{"num_hidden_layers": 9, "hidden_size": 192, "n_experts": 128, "experts_per_token": 6, "d_expert": 64, "d_shared_expert": 0, "hidden_act": "swiglu", "moe_layers": [1, 2, 3, 4, 5, 6, 7, 8], "router_score": "softmax", "normalize_top_k": false, "routed_scale": 1.0, "balance_loss": 0.000431, "balance_bias": true, "init_std_router": 0.037, "lr_router": 0.00196, "vocab_size": 8192, "norm": "rmsnorm", "norm_eps": 1e-05, "tie_word_embeddings": false, "optimizer": "muon_variant", "learning_rate": 0.00182, "beta1": 0.95, "batch_tokens": 32768, "max_seq_len": 512, "train_tokens": 305900000, "max_steps": 9336, "dataset": "wikipedia_en"}
Below are experts of layer 4 (counted from 0) of a mixture-of-experts language model. Rows are named router (the router's row for the expert), gate (a neuron's input weights, with its number), up (a neuron's input weights, with its number) and show model dimensions 0-63. Each number is 200 + 20 x the weight over its row's rms, rounded and kept within 0 to 999.
Before each expert's rows: "mostly gets" lists some tokens that are sent to it at least half of the time. This comes from a sample of Wikipedia text that the model never trained on.

# expert 121
mostly gets: "f", "if", " inf", " Inf", " conf", " Arth"
router,221,198,208,200,211,211,163,153,212,221,185,184,208,214,189,242,219,198,205,216,215,199,203,194,191,223,201,166,233,176,207,204,192,205,165,182,215,177,186,199,218,208,228,182,143,207,186,219,225,208,228,156,228,183,203,181,161,175,204,200,165,179,226,213
gate0,214,197,192,222,225,172,204,188,238,213,210,216,194,168,233,193,199,218,214,214,210,181,225,194,208,209,202,186,203,195,240,185,216,210,182,212,221,169,223,212,203,207,164,224,184,192,208,193,209,208,199,225,239,185,203,203,181,208,167,209,203,184,176,207
up0,194,222,179,187,202,227,197,186,170,184,148,206,189,214,185,202,205,194,183,206,196,196,176,204,217,210,172,217,178,217,207,206,191,171,200,208,199,200,181,167,215,186,212,180,219,188,187,219,185,153,220,215,186,233,187,192,185,199,213,198,186,226,234,200
gate1,222,219,204,175,231,213,193,177,178,212,191,206,171,179,189,189,199,196,208,202,186,216,239,235,181,226,207,192,193,204,217,227,224,200,193,180,195,218,193,192,193,161,190,221,217,227,211,187,234,213,213,196,238,218,219,199,207,221,234,179,199,213,169,177
up1,205,216,188,204,193,176,204,207,181,186,208,186,248,204,217,190,243,180,214,247,189,229,176,228,208,185,207,203,190,200,175,214,228,179,208,191,196,156,191,191,187,156,209,162,176,206,233,152,203,224,197,171,186,175,233,208,188,221,226,204,209,223,201,177
gate2,218,192,194,202,200,191,241,178,201,169,167,197,215,196,215,205,241,251,184,237,230,183,180,220,253,222,205,208,198,205,217,227,238,220,205,202,191,193,209,199,220,199,198,150,194,199,160,215,196,203,228,191,197,214,178,238,178,219,206,211,192,212,197,252
up2,197,186,190,253,217,209,202,215,212,218,172,201,205,208,195,210,217,216,200,196,212,209,208,202,231,225,220,187,204,139,184,180,186,185,195,196,195,207,205,167,200,211,200,178,227,198,192,193,210,223,171,203,205,194,184,213,212,195,202,192,192,216,200,168
gate3,165,197,195,199,184,173,222,197,249,201,180,204,210,205,197,244,238,232,204,217,211,194,215,216,235,176,163,208,217,207,225,223,206,187,164,198,201,177,229,191,162,208,201,183,238,168,204,220,194,207,186,175,211,201,221,216,191,199,193,219,201,211,197,210
up3,193,195,175,222,173,212,162,202,234,183,193,199,200,233,201,214,177,201,204,198,160,180,215,214,207,183,191,222,188,183,229,198,185,220,176,165,186,194,203,197,193,226,200,212,201,181,200,198,229,206,186,226,220,194,212,216,225,210,243,173,179,199,199,201
gate4,194,215,157,209,172,176,230,215,211,209,227,201,204,186,221,179,191,218,230,205,183,198,199,217,169,215,159,205,178,205,178,193,248,182,160,209,232,188,246,190,204,219,211,234,183,190,173,204,216,205,188,204,189,196,196,183,220,203,191,191,210,169,217,194
up4,178,217,186,194,176,197,216,229,182,196,209,194,199,215,202,189,205,208,240,198,213,197,168,212,202,230,165,217,201,177,203,199,251,195,182,211,224,198,241,189,194,219,214,203,193,225,186,180,211,188,209,197,194,209,196,202,194,248,195,204,216,174,204,172
gate5,206,211,236,170,199,201,223,179,229,220,187,185,201,196,157,190,180,193,201,170,226,194,173,205,210,205,236,198,234,194,166,207,236,207,201,208,193,198,172,226,195,183,235,247,181,205,160,179,185,181,207,170,237,185,210,194,185,213,179,171,194,198,161,194
up5,195,197,217,201,215,225,175,201,208,235,199,198,227,153,198,185,198,208,201,203,223,212,198,239,189,191,236,179,228,202,207,178,199,228,217,195,204,205,205,183,196,213,242,213,196,208,213,229,164,166,164,177,215,188,193,163,200,207,206,203,206,204,211,202
gate6,236,179,214,223,169,212,224,212,181,229,159,192,182,162,175,162,180,176,188,198,183,221,189,211,178,186,209,204,211,202,235,204,243,221,175,156,185,238,210,175,216,179,200,218,236,198,230,188,180,192,188,190,213,195,215,171,200,225,208,244,157,165,192,237
up6,202,211,197,169,226,210,217,202,211,173,220,154,169,209,222,220,248,207,216,210,241,201,184,183,217,211,183,182,174,204,205,200,197,179,234,217,199,144,218,205,171,210,216,158,208,209,164,209,203,198,204,214,214,176,200,233,216,211,168,188,225,174,192,177
gate7,216,201,198,208,211,182,162,184,181,185,176,208,217,219,185,175,219,203,197,176,179,232,190,225,221,185,228,176,197,206,214,207,227,212,194,173,204,194,193,198,231,171,209,173,215,165,176,210,185,187,180,215,184,230,175,207,218,166,186,211,153,168,163,173
up7,154,191,235,168,204,192,201,226,229,219,240,161,225,199,170,193,191,176,183,209,189,195,175,192,220,198,217,240,172,193,194,226,225,177,203,182,192,171,219,177,181,196,162,170,196,210,192,217,213,226,239,191,214,174,207,195,175,216,164,207,194,175,223,208
gate8,215,160,243,218,192,194,219,186,224,201,201,186,219,212,215,216,185,224,221,191,194,227,204,183,204,200,202,186,213,214,231,215,243,195,197,166,220,231,179,213,219,196,210,233,212,182,186,204,236,222,197,188,202,182,197,198,181,202,208,193,171,182,199,228
up8,216,181,234,185,179,191,231,194,210,169,193,208,205,201,164,178,199,199,171,203,215,211,225,174,193,215,238,198,192,183,174,211,212,182,246,184,195,205,165,162,183,186,203,207,174,171,208,220,168,185,214,192,218,181,187,197,200,229,211,194,215,221,204,194
gate9,224,203,218,171,225,221,194,191,182,194,210,211,177,173,194,222,209,220,187,221,231,173,213,213,225,231,229,203,174,214,212,208,232,197,194,231,214,196,198,207,209,208,203,206,201,211,209,152,228,161,207,195,192,203,195,182,205,215,196,189,176,209,201,186
up9,223,178,181,207,216,204,165,174,201,205,186,197,214,173,193,194,183,165,187,198,198,153,193,215,217,207,230,200,191,179,215,178,181,214,209,217,183,189,206,189,165,206,192,169,212,201,200,177,182,190,187,232,182,184,198,179,203,200,179,190,189,232,201,183
gate10,174,206,213,212,182,201,192,175,202,210,168,211,226,187,145,225,159,198,213,180,227,212,212,186,218,211,167,183,184,194,190,230,220,190,226,212,191,217,175,187,170,171,178,205,231,221,189,210,203,187,201,205,192,181,187,226,178,195,195,163,205,170,225,229
up10,220,178,174,185,184,203,219,225,177,192,185,213,200,192,229,200,194,198,215,219,170,161,210,184,232,204,199,217,207,203,211,213,199,224,180,201,197,203,183,199,203,224,214,223,187,207,184,197,209,175,241,210,239,224,210,219,224,215,192,199,179,193,196,176
gate11,210,205,204,210,208,226,176,203,209,175,171,227,191,183,167,191,196,195,216,206,190,189,220,201,191,185,185,194,204,182,218,216,213,205,184,181,199,206,211,208,176,174,215,207,224,198,158,206,182,204,217,190,202,158,198,190,172,195,201,204,182,208,215,218
up11,210,209,210,220,209,214,186,209,193,199,207,203,212,203,226,171,194,187,200,208,221,198,168,191,208,199,196,182,196,215,186,154,168,181,202,217,198,210,202,217,181,236,186,208,190,169,199,234,196,244,194,187,205,229,184,171,250,195,238,198,196,213,196,213
gate12,237,236,208,195,213,230,225,198,199,200,216,181,209,177,202,197,212,191,181,188,206,223,203,219,202,216,181,197,240,208,245,168,222,161,207,191,185,218,201,224,241,208,216,200,208,187,224,205,211,185,176,201,178,232,173,181,185,207,214,181,191,221,196,177
up12,207,180,210,215,202,209,279,210,174,192,203,194,212,154,206,201,198,192,176,194,217,229,206,209,213,204,173,204,220,219,254,218,196,180,169,184,211,200,205,195,215,196,214,187,215,195,256,205,218,232,201,220,175,184,205,208,195,187,199,176,182,228,202,194
gate13,221,210,199,161,224,231,157,160,182,228,187,217,192,218,198,229,206,200,198,206,196,212,172,213,182,204,226,205,162,221,190,201,204,181,186,174,204,215,162,212,225,210,199,222,198,207,173,198,238,214,179,229,177,200,146,197,172,185,170,195,191,232,194,182
up13,172,191,180,229,166,204,235,191,234,176,178,211,198,207,237,191,180,166,194,212,181,171,211,192,159,199,182,190,236,190,208,196,204,220,207,246,198,211,160,201,157,177,191,160,190,197,200,219,206,219,202,227,233,198,204,219,192,197,199,220,217,181,194,221
gate14,204,219,199,184,199,182,171,202,189,233,176,224,197,161,183,190,231,185,196,222,215,206,189,196,212,217,191,196,204,170,194,207,235,180,214,170,251,211,188,204,212,192,213,170,222,194,191,204,180,192,175,202,157,209,193,201,199,214,188,206,198,185,153,207
up14,208,188,214,200,216,208,211,215,205,183,221,184,214,250,174,205,175,223,209,173,201,206,204,203,206,179,237,173,190,232,167,221,149,212,197,209,202,186,221,233,216,204,209,218,182,216,204,179,216,182,195,210,250,165,213,224,217,191,201,196,206,196,216,176
gate15,200,178,181,179,173,187,211,209,190,196,212,225,203,187,233,212,204,222,249,242,227,211,202,188,211,185,187,219,218,199,215,207,249,180,196,204,208,184,238,195,192,217,220,236,234,203,183,211,198,213,257,195,200,228,200,221,186,181,180,189,186,199,181,217
up15,181,191,202,204,200,213,201,177,222,230,214,193,218,193,179,204,231,190,234,224,187,181,212,165,215,184,219,208,202,161,216,168,169,193,234,208,192,203,208,192,220,195,200,208,164,202,188,182,210,231,183,193,188,161,206,190,186,179,210,225,228,187,181,231
gate16,205,204,187,174,197,209,173,202,171,234,204,153,203,155,180,172,233,237,211,236,198,184,167,202,177,198,181,201,206,160,223,210,217,195,196,194,208,183,193,189,221,192,198,200,210,173,195,181,217,181,224,223,195,171,211,210,192,167,187,186,184,212,204,223
up16,201,222,180,229,203,213,227,225,216,163,183,238,208,214,219,205,195,169,206,165,184,214,244,172,211,218,200,208,201,236,172,200,201,213,233,187,186,213,248,194,194,243,199,189,185,211,232,208,214,204,171,200,170,199,184,187,186,217,200,194,199,175,199,193
gate17,211,213,222,203,206,175,197,214,193,199,178,169,184,219,217,226,229,224,221,216,204,160,166,224,173,185,252,200,183,227,201,218,199,180,193,193,198,217,228,217,184,180,223,168,223,219,215,195,200,224,212,190,166,200,183,206,185,170,205,196,191,195,200,231
up17,205,207,221,189,217,168,203,168,187,196,201,169,204,217,230,227,216,212,192,177,186,197,189,238,218,174,222,228,165,214,200,195,214,181,204,208,213,212,225,208,180,198,200,172,231,188,198,211,235,238,162,221,176,192,180,198,217,148,216,206,174,199,188,206
gate18,202,231,186,222,211,214,187,171,179,201,206,213,230,198,202,183,221,233,197,206,200,202,219,230,175,180,190,146,193,201,197,211,217,222,167,196,206,230,229,216,242,210,188,205,214,179,182,181,188,207,213,248,210,225,199,189,240,199,202,186,221,214,200,221
up18,227,222,190,193,198,223,226,198,220,184,181,203,202,171,185,207,188,187,206,206,201,173,182,176,181,217,213,166,177,178,216,244,243,215,173,198,221,235,232,195,200,216,210,221,209,217,178,170,155,210,174,201,180,171,197,186,195,224,203,187,232,226,195,183
gate19,232,228,213,197,188,243,194,231,167,214,220,218,199,224,196,177,193,203,188,229,223,214,163,223,225,183,189,205,195,199,185,196,202,206,243,204,187,206,201,222,183,207,191,175,202,178,207,196,216,217,193,194,184,204,206,210,183,204,207,210,219,205,204,210
up19,215,212,218,182,163,249,193,218,200,192,221,224,260,193,199,182,194,209,198,207,189,215,196,235,236,195,209,197,187,208,179,200,217,195,202,191,169,220,215,200,208,177,214,213,209,165,199,240,180,178,181,200,212,196,247,216,199,220,185,225,218,173,176,219
gate20,190,203,211,214,202,189,219,192,202,196,240,216,226,201,190,195,220,199,195,182,225,200,218,231,190,194,215,183,214,160,162,215,237,201,171,219,198,232,132,176,206,171,210,204,209,168,223,184,169,182,215,184,249,189,178,182,204,196,148,227,175,200,160,205
up20,212,195,191,217,223,178,166,205,166,202,168,186,245,215,188,174,191,213,178,201,199,196,170,176,199,161,192,211,154,250,170,194,163,195,194,160,185,194,215,192,195,215,205,179,211,233,168,208,224,207,214,216,189,207,209,226,205,198,225,201,224,180,224,191
gate21,175,150,208,182,192,187,208,222,180,194,214,208,243,253,197,196,192,198,186,219,228,205,229,217,201,190,215,209,209,204,199,187,221,224,208,169,173,230,204,216,173,220,180,204,220,187,202,190,241,228,175,151,184,218,192,194,213,210,236,212,202,187,168,183
up21,204,176,210,207,200,171,195,183,213,196,181,183,203,228,199,208,178,191,194,198,219,181,213,226,217,184,243,189,165,200,179,185,230,224,209,187,208,185,169,224,187,201,192,194,203,182,191,166,241,222,168,170,212,209,197,202,163,215,218,240,179,206,204,176
gate22,191,230,218,218,224,204,196,184,223,215,214,196,208,194,198,213,220,201,184,246,199,233,168,171,183,240,194,208,223,189,189,150,230,168,219,208,214,186,203,192,188,236,179,176,207,167,210,189,201,219,186,198,197,237,196,166,212,209,213,193,201,184,179,223
up22,209,178,173,212,199,205,189,193,181,194,188,200,186,187,196,204,152,195,192,215,189,190,221,173,216,172,230,206,192,206,212,189,152,209,191,196,212,204,252,225,201,225,168,210,185,173,188,212,178,234,195,195,209,191,202,211,226,207,200,188,157,209,202,206
gate23,188,213,222,194,212,191,204,182,207,224,240,208,171,188,199,205,171,188,201,204,167,146,242,224,197,203,197,214,194,157,224,190,192,201,189,224,230,217,199,203,166,221,210,194,194,241,213,173,177,186,191,176,194,185,194,214,190,173,205,185,191,187,189,229
up23,197,171,166,207,177,208,183,185,210,176,178,176,179,178,198,174,216,189,206,203,232,264,182,206,227,199,213,213,211,255,179,229,200,206,208,194,194,189,183,218,226,174,209,205,202,167,208,207,221,241,194,261,173,208,210,163,227,190,196,212,221,238,208,171
gate24,174,181,212,223,216,173,207,176,195,220,156,200,229,216,216,188,204,216,172,187,199,215,200,166,214,211,194,218,196,198,214,196,235,203,177,198,179,214,149,189,217,197,213,213,223,219,158,219,249,161,197,180,197,219,185,218,194,172,192,216,201,196,232,195
up24,234,220,182,172,161,219,217,230,202,180,235,200,197,209,145,203,208,172,205,189,202,171,214,205,200,181,188,189,198,197,162,193,174,202,220,193,223,201,258,218,185,216,198,189,165,184,209,183,164,217,203,237,201,224,223,212,210,211,195,174,210,209,174,222
gate25,204,245,213,218,210,207,194,235,207,216,232,207,187,199,192,203,174,238,209,201,210,191,217,221,201,188,180,205,178,247,205,214,242,208,201,197,228,204,197,220,202,193,177,171,244,226,206,187,222,177,194,186,197,167,179,249,187,223,203,216,170,192,256,211
up25,219,196,186,184,184,200,171,232,176,177,218,180,198,201,174,205,204,200,232,196,200,187,171,180,214,163,234,193,222,189,238,182,194,210,194,210,202,200,182,194,200,211,224,201,200,154,191,232,202,185,202,199,174,252,209,215,216,189,215,209,207,193,174,162
gate26,232,184,206,162,217,180,211,165,205,213,208,176,200,198,199,201,181,205,188,214,196,183,217,215,207,201,234,170,168,216,235,201,239,187,224,189,176,165,233,229,155,196,205,197,241,198,218,198,197,198,174,190,211,187,255,211,193,167,202,216,187,220,168,194
up26,225,206,214,216,204,216,217,217,221,214,173,187,224,210,193,215,219,218,213,191,201,181,171,186,212,204,184,208,231,231,184,214,187,178,173,197,186,209,145,191,228,183,190,188,187,209,193,191,164,179,207,197,210,182,139,176,185,240,190,178,207,201,203,195
gate27,192,188,209,191,170,189,221,190,186,211,218,199,218,223,192,186,213,197,199,182,163,228,221,205,240,194,216,203,212,203,193,206,176,208,242,172,230,210,172,171,176,199,207,191,164,187,227,222,215,216,212,163,215,171,202,216,207,178,155,180,182,194,223,214
up27,214,189,195,214,243,243,188,190,215,214,183,200,181,200,183,188,196,188,187,206,233,206,197,198,187,197,166,185,189,196,184,177,195,232,200,261,225,219,192,212,230,165,174,234,234,190,153,180,208,182,180,208,187,229,187,163,183,212,207,232,224,187,176,176
gate28,152,173,212,218,201,176,210,227,194,198,230,186,183,198,212,222,160,208,232,209,215,169,215,144,184,224,196,210,170,193,182,243,220,236,175,187,216,218,180,221,226,233,203,215,214,199,203,196,205,192,181,203,187,185,201,185,205,189,180,192,206,222,205,194
up28,183,214,205,207,186,235,198,176,203,158,164,161,195,167,169,164,218,183,202,206,163,206,221,197,219,192,188,201,201,179,199,181,175,171,208,181,163,194,244,177,207,222,190,195,199,183,214,218,172,189,220,164,235,191,188,206,201,188,184,230,211,191,214,196
gate29,193,168,179,227,194,204,237,177,215,201,220,182,196,187,223,228,172,230,194,205,197,186,200,177,221,174,201,186,222,186,185,206,215,215,212,198,175,178,219,213,194,192,221,144,207,206,203,195,221,194,232,213,215,239,200,203,211,181,202,185,194,192,223,192
up29,173,156,154,200,144,251,208,194,209,204,183,219,193,168,183,176,176,193,224,185,217,192,217,158,215,212,191,206,236,177,194,222,187,198,232,181,163,204,229,210,189,206,220,180,187,237,215,187,189,212,179,180,208,216,214,211,212,177,158,167,215,166,210,193
gate30,193,206,170,194,200,195,201,150,196,163,232,211,245,229,220,221,205,162,193,206,187,219,211,186,205,218,196,219,191,183,229,194,192,175,195,180,194,183,222,194,193,206,195,185,187,188,236,205,198,209,218,240,180,215,206,176,152,173,169,207,196,195,183,218
up30,173,191,188,215,218,192,209,217,198,188,190,197,202,194,166,225,176,195,189,186,206,208,182,164,226,206,227,203,217,232,181,192,195,191,228,232,221,174,199,223,195,178,198,214,231,212,190,199,174,163,241,232,182,217,184,169,185,192,187,170,181,210,184,213
gate31,201,190,197,212,243,191,214,180,182,232,189,184,238,202,215,175,168,194,190,199,160,162,197,242,202,183,218,239,211,190,198,237,199,191,207,162,220,200,213,211,167,199,210,196,167,220,192,190,195,233,209,166,208,204,209,202,220,159,203,184,208,202,194,222
up31,202,230,204,192,216,185,201,172,176,209,181,211,185,254,185,206,241,238,183,178,189,194,219,188,235,228,189,190,179,235,199,194,175,174,203,156,205,183,216,199,202,179,216,182,183,215,180,193,177,231,173,202,185,179,205,178,200,236,210,203,211,135,202,205
gate32,166,165,212,200,218,182,221,172,206,211,232,171,215,165,215,233,155,250,185,186,192,207,175,190,212,188,191,218,184,198,212,179,189,165,211,206,217,249,181,222,169,207,215,213,192,207,188,186,198,198,194,209,174,172,231,192,197,163,225,221,183,211,229,186
up32,231,218,174,221,173,194,171,227,215,177,175,204,185,212,195,172,252,186,219,203,198,200,200,212,187,222,193,198,162,199,205,209,178,215,192,216,180,176,236,172,254,219,175,205,195,196,204,224,171,210,210,199,241,209,199,195,216,205,190,196,232,208,214,208
gate33,202,210,172,188,216,179,210,259,216,217,211,198,193,228,249,191,223,176,165,189,193,189,222,152,230,227,203,153,192,207,218,195,253,169,222,193,206,190,222,212,203,220,217,185,207,184,195,195,171,212,214,219,206,178,196,211,190,204,216,159,201,214,206,196
up33,196,196,188,186,139,199,144,224,199,213,219,206,174,220,225,152,195,208,196,215,199,189,187,183,173,202,225,157,195,220,179,161,202,211,217,176,184,174,191,205,219,188,184,194,191,212,205,193,149,218,226,166,185,192,225,218,195,227,220,209,204,208,243,189
gate34,197,206,199,210,211,173,226,224,200,203,208,203,193,185,196,186,220,219,234,226,179,198,164,202,176,219,190,217,206,207,223,232,240,199,209,202,254,199,221,194,208,218,193,206,211,211,202,204,223,219,177,230,204,171,192,222,158,188,201,189,183,200,189,199
up34,197,207,174,192,179,224,174,214,179,173,238,189,166,209,210,199,193,201,194,204,182,225,191,222,203,169,208,183,224,199,175,201,191,204,221,198,206,192,157,158,161,206,187,169,207,159,173,183,170,164,194,192,229,214,194,193,191,201,187,216,187,191,181,202
gate35,222,211,203,170,170,186,172,191,195,154,201,212,202,213,206,183,211,203,236,209,193,202,221,205,195,217,193,183,181,173,208,145,214,182,205,192,159,240,216,227,175,163,233,208,233,177,181,246,182,178,195,205,172,236,198,211,258,211,200,185,194,223,223,211
up35,192,209,198,206,185,165,176,184,209,183,204,223,226,214,210,180,194,193,234,212,218,229,214,211,207,220,191,197,208,178,186,195,205,172,178,207,192,200,219,240,180,177,205,185,230,219,193,200,205,209,235,208,166,203,185,208,222,157,200,178,218,215,220,196
gate36,193,162,197,186,186,172,217,187,195,217,151,196,204,211,201,220,212,196,165,188,211,227,176,210,216,172,196,214,215,175,224,224,232,213,174,168,171,247,196,207,179,171,177,205,185,207,197,233,195,163,195,232,184,196,193,202,183,223,183,193,188,213,157,231
up36,188,212,157,198,204,212,192,205,221,219,181,238,221,182,195,179,183,182,244,176,187,196,247,210,188,193,215,219,197,205,191,197,167,186,197,267,219,215,176,149,194,208,216,205,173,214,196,200,211,215,175,215,211,174,235,176,190,206,192,222,201,221,192,193
gate37,177,181,206,190,219,195,181,150,181,209,246,190,216,244,215,209,172,214,201,198,218,207,153,205,220,190,239,197,191,197,190,185,235,182,218,231,185,167,181,211,167,202,189,197,168,206,177,231,168,204,228,208,211,218,191,220,217,163,203,170,171,200,190,189
up37,195,240,186,222,222,199,238,214,187,205,217,187,195,209,211,184,185,214,198,207,213,185,202,218,200,196,173,194,231,200,204,213,193,191,247,204,168,204,182,231,191,186,207,216,199,190,156,178,205,181,179,168,228,209,203,204,185,202,162,193,208,177,189,252
gate38,227,153,208,182,193,210,163,193,205,237,201,201,188,223,211,229,197,219,211,183,181,201,193,226,200,239,228,219,190,223,222,200,227,198,189,195,221,175,236,165,208,229,191,210,206,211,201,212,219,253,188,242,205,183,186,196,230,154,218,196,175,193,214,186
up38,200,201,199,186,220,186,215,179,208,204,244,214,177,172,210,193,220,214,187,153,209,206,184,193,176,232,231,210,180,178,187,185,178,205,219,187,190,186,210,210,215,197,184,210,181,169,199,189,204,150,209,199,191,204,233,234,159,205,188,184,200,212,208,190
gate39,224,227,240,208,219,172,203,180,228,173,188,191,183,240,195,211,209,159,188,235,198,198,200,214,200,230,170,203,196,173,218,201,202,204,174,221,217,202,191,174,184,224,202,214,228,185,156,189,212,228,212,205,198,188,184,207,192,222,206,189,195,196,183,216
up39,175,152,199,202,184,186,191,199,187,202,232,200,211,179,202,210,208,177,201,188,199,237,195,187,202,232,163,226,210,206,206,212,230,193,159,196,212,219,186,192,203,182,226,245,200,212,193,228,184,182,192,202,204,199,164,166,171,222,190,200,214,187,165,217
gate40,174,201,184,210,193,185,190,205,209,198,211,189,231,208,175,214,221,262,223,179,177,177,198,175,177,197,220,171,218,192,216,208,222,211,198,223,183,190,173,186,207,214,234,228,178,212,223,233,206,157,205,198,223,198,178,172,215,200,203,200,181,214,200,195
up40,203,215,182,189,183,208,200,235,239,197,182,156,217,244,209,206,220,188,219,190,232,177,220,187,219,180,183,180,176,223,204,211,186,207,206,220,198,193,209,200,205,240,216,217,176,219,205,188,218,186,187,169,181,205,234,190,213,172,215,200,186,197,176,187
gate41,195,211,201,224,209,179,179,156,214,194,231,217,201,199,168,228,246,168,172,192,204,187,211,209,192,201,210,219,226,207,187,206,215,202,152,207,195,192,218,232,205,190,185,208,180,195,226,167,194,195,185,221,224,189,197,214,210,234,192,182,186,194,207,220
up41,252,192,213,208,237,229,218,224,181,263,195,195,195,205,209,197,183,197,205,191,212,179,219,168,189,220,158,214,188,178,185,202,202,197,230,209,203,211,234,174,217,209,216,223,206,209,161,188,222,199,227,204,177,214,188,208,193,168,200,196,227,215,183,193
gate42,235,196,194,197,197,233,185,193,184,247,194,178,213,203,173,202,204,153,189,169,225,178,184,181,208,228,183,198,189,202,201,200,221,252,203,178,208,181,208,201,200,212,194,205,227,190,196,211,208,224,224,188,218,159,194,183,158,212,193,186,186,204,199,204
up42,213,205,184,223,207,184,232,197,204,201,200,203,212,184,180,162,216,226,186,186,190,211,210,208,225,199,228,195,206,177,211,217,219,219,210,226,215,209,208,177,234,184,231,220,200,186,143,235,203,215,268,192,236,206,190,216,193,212,234,186,181,179,178,232
gate43,202,214,230,217,231,183,201,182,185,238,175,193,215,194,203,242,172,211,179,214,181,179,227,240,172,219,215,203,233,204,252,208,232,193,191,202,181,225,211,234,226,199,220,196,201,175,201,204,174,191,203,238,233,203,199,207,196,215,208,172,200,204,169,208
up43,179,192,233,184,204,200,226,200,216,194,190,200,170,155,199,204,171,181,237,175,219,210,169,211,199,180,192,205,215,230,156,171,224,218,218,181,199,204,199,209,219,205,208,193,186,190,182,226,197,208,189,226,179,215,190,180,206,159,212,233,205,221,217,165
gate44,202,178,203,180,211,218,191,237,226,211,174,178,166,188,205,219,204,219,187,245,215,231,188,178,217,196,155,210,212,231,191,236,218,224,242,203,185,192,220,215,234,219,206,193,218,203,206,235,167,209,202,196,206,227,218,208,200,199,218,191,185,208,222,182
up44,176,171,204,170,202,209,188,189,226,226,191,162,219,233,221,186,209,197,173,201,196,191,218,183,237,173,220,205,200,214,227,213,183,234,193,245,188,208,200,229,190,210,215,207,198,204,206,192,203,203,206,217,203,222,214,180,191,215,214,170,204,185,188,203
gate45,201,186,199,202,198,217,221,192,192,197,184,220,224,189,187,172,205,197,200,169,205,248,188,217,227,186,215,230,202,182,229,220,229,188,200,188,212,184,230,221,210,194,186,220,200,195,205,207,233,219,175,209,182,159,234,221,189,181,184,193,200,183,251,185
up45,209,197,193,183,203,207,206,187,196,204,177,201,240,177,191,192,195,182,220,186,209,238,203,205,235,187,219,259,201,151,185,228,246,212,211,203,219,194,226,170,213,189,193,194,206,198,203,213,217,187,200,230,188,166,231,192,180,189,203,187,194,189,200,197
gate46,209,226,170,161,207,196,219,194,192,167,202,199,225,190,226,213,184,173,196,207,188,189,212,195,204,207,213,195,210,181,239,193,193,188,208,213,188,166,184,193,212,221,213,207,195,173,211,173,219,202,179,176,209,213,196,222,208,174,202,200,222,183,214,216
up46,203,186,225,197,194,223,191,186,247,210,231,196,202,205,204,165,205,214,201,171,200,207,237,214,166,177,193,214,163,200,195,172,174,190,223,163,205,231,240,236,221,190,208,180,216,220,167,200,197,198,199,232,211,210,230,171,213,181,193,193,175,199,191,177
gate47,196,195,180,216,225,189,187,201,167,186,199,200,214,214,164,212,198,188,149,188,227,197,145,186,226,192,203,186,200,193,168,250,236,200,186,184,174,208,186,207,197,217,229,214,149,195,214,197,213,190,186,197,197,167,188,206,176,242,202,169,222,208,215,187
up47,218,186,181,192,192,206,215,230,222,207,179,216,177,201,214,200,185,217,243,204,208,218,218,211,167,233,217,172,177,196,229,168,182,160,195,222,206,197,230,182,198,166,201,213,208,248,217,183,187,191,209,191,192,236,210,204,205,202,180,167,164,177,179,225
gate48,203,199,241,210,208,194,173,197,203,206,197,201,184,203,183,207,175,200,174,199,195,181,223,179,207,224,228,223,181,216,203,219,227,211,161,190,223,190,204,173,232,175,204,212,173,189,166,194,230,180,225,228,165,184,185,188,188,211,178,176,200,177,167,193
up48,182,198,168,204,199,191,215,195,199,187,205,201,198,193,222,230,171,204,194,187,213,232,167,170,205,187,208,172,220,203,195,203,191,172,229,193,184,198,176,247,153,204,200,206,203,225,232,207,156,195,186,157,241,181,229,210,190,200,215,212,213,211,212,205
gate49,212,185,167,231,211,209,186,201,194,180,208,200,255,196,247,211,228,223,196,195,196,219,237,203,187,187,215,230,165,181,247,232,245,208,176,190,226,166,206,189,203,201,205,191,194,175,241,235,220,222,172,215,186,184,184,218,209,201,186,181,156,183,240,190
up49,206,220,208,224,236,224,219,212,171,207,251,199,238,179,192,213,192,190,171,216,216,196,188,204,195,201,218,212,202,216,198,180,234,170,210,199,215,179,215,218,188,191,199,222,236,195,204,211,179,191,213,237,229,190,196,232,195,266,205,164,183,208,211,195
gate50,182,209,231,193,241,183,192,144,221,198,196,218,188,193,184,175,183,189,200,178,198,197,206,202,200,164,220,190,204,204,209,197,201,212,198,202,209,196,190,215,203,220,186,210,207,173,211,228,183,178,184,200,217,203,167,179,232,190,198,195,181,190,161,182
up50,172,201,205,208,204,214,180,207,217,200,175,214,206,201,200,182,222,222,189,194,196,193,224,225,189,175,216,198,183,214,183,232,181,184,182,198,205,209,198,184,227,183,190,163,241,272,186,223,208,198,187,221,204,200,216,215,206,219,174,245,167,163,220,179
gate51,191,208,180,188,192,208,163,191,231,201,186,204,206,157,197,189,192,199,189,180,227,179,193,177,200,207,186,197,176,203,223,228,272,184,174,172,238,184,191,181,229,220,190,213,226,178,194,200,189,183,183,196,191,195,196,170,199,238,186,209,180,185,195,189
up51,182,194,200,212,216,180,198,217,221,181,244,214,195,211,167,208,181,212,197,169,229,200,185,203,198,203,213,216,182,174,204,193,265,207,195,187,185,161,207,197,196,192,216,182,216,194,173,184,187,222,182,215,210,178,198,199,203,242,174,207,161,186,154,185
gate52,200,188,200,197,201,197,201,162,163,208,212,195,183,218,234,228,183,189,212,243,221,170,194,195,187,227,225,218,190,209,223,217,207,201,194,209,183,194,223,188,196,189,193,210,207,219,186,196,219,184,241,196,170,193,166,191,209,223,225,185,209,180,217,147
up52,231,200,195,193,207,227,192,173,178,230,200,216,185,201,253,183,201,207,205,227,231,181,198,215,215,222,210,209,204,177,220,201,234,214,178,187,193,211,206,177,194,206,214,232,231,196,199,193,227,196,239,192,196,179,191,210,219,227,217,213,206,204,206,135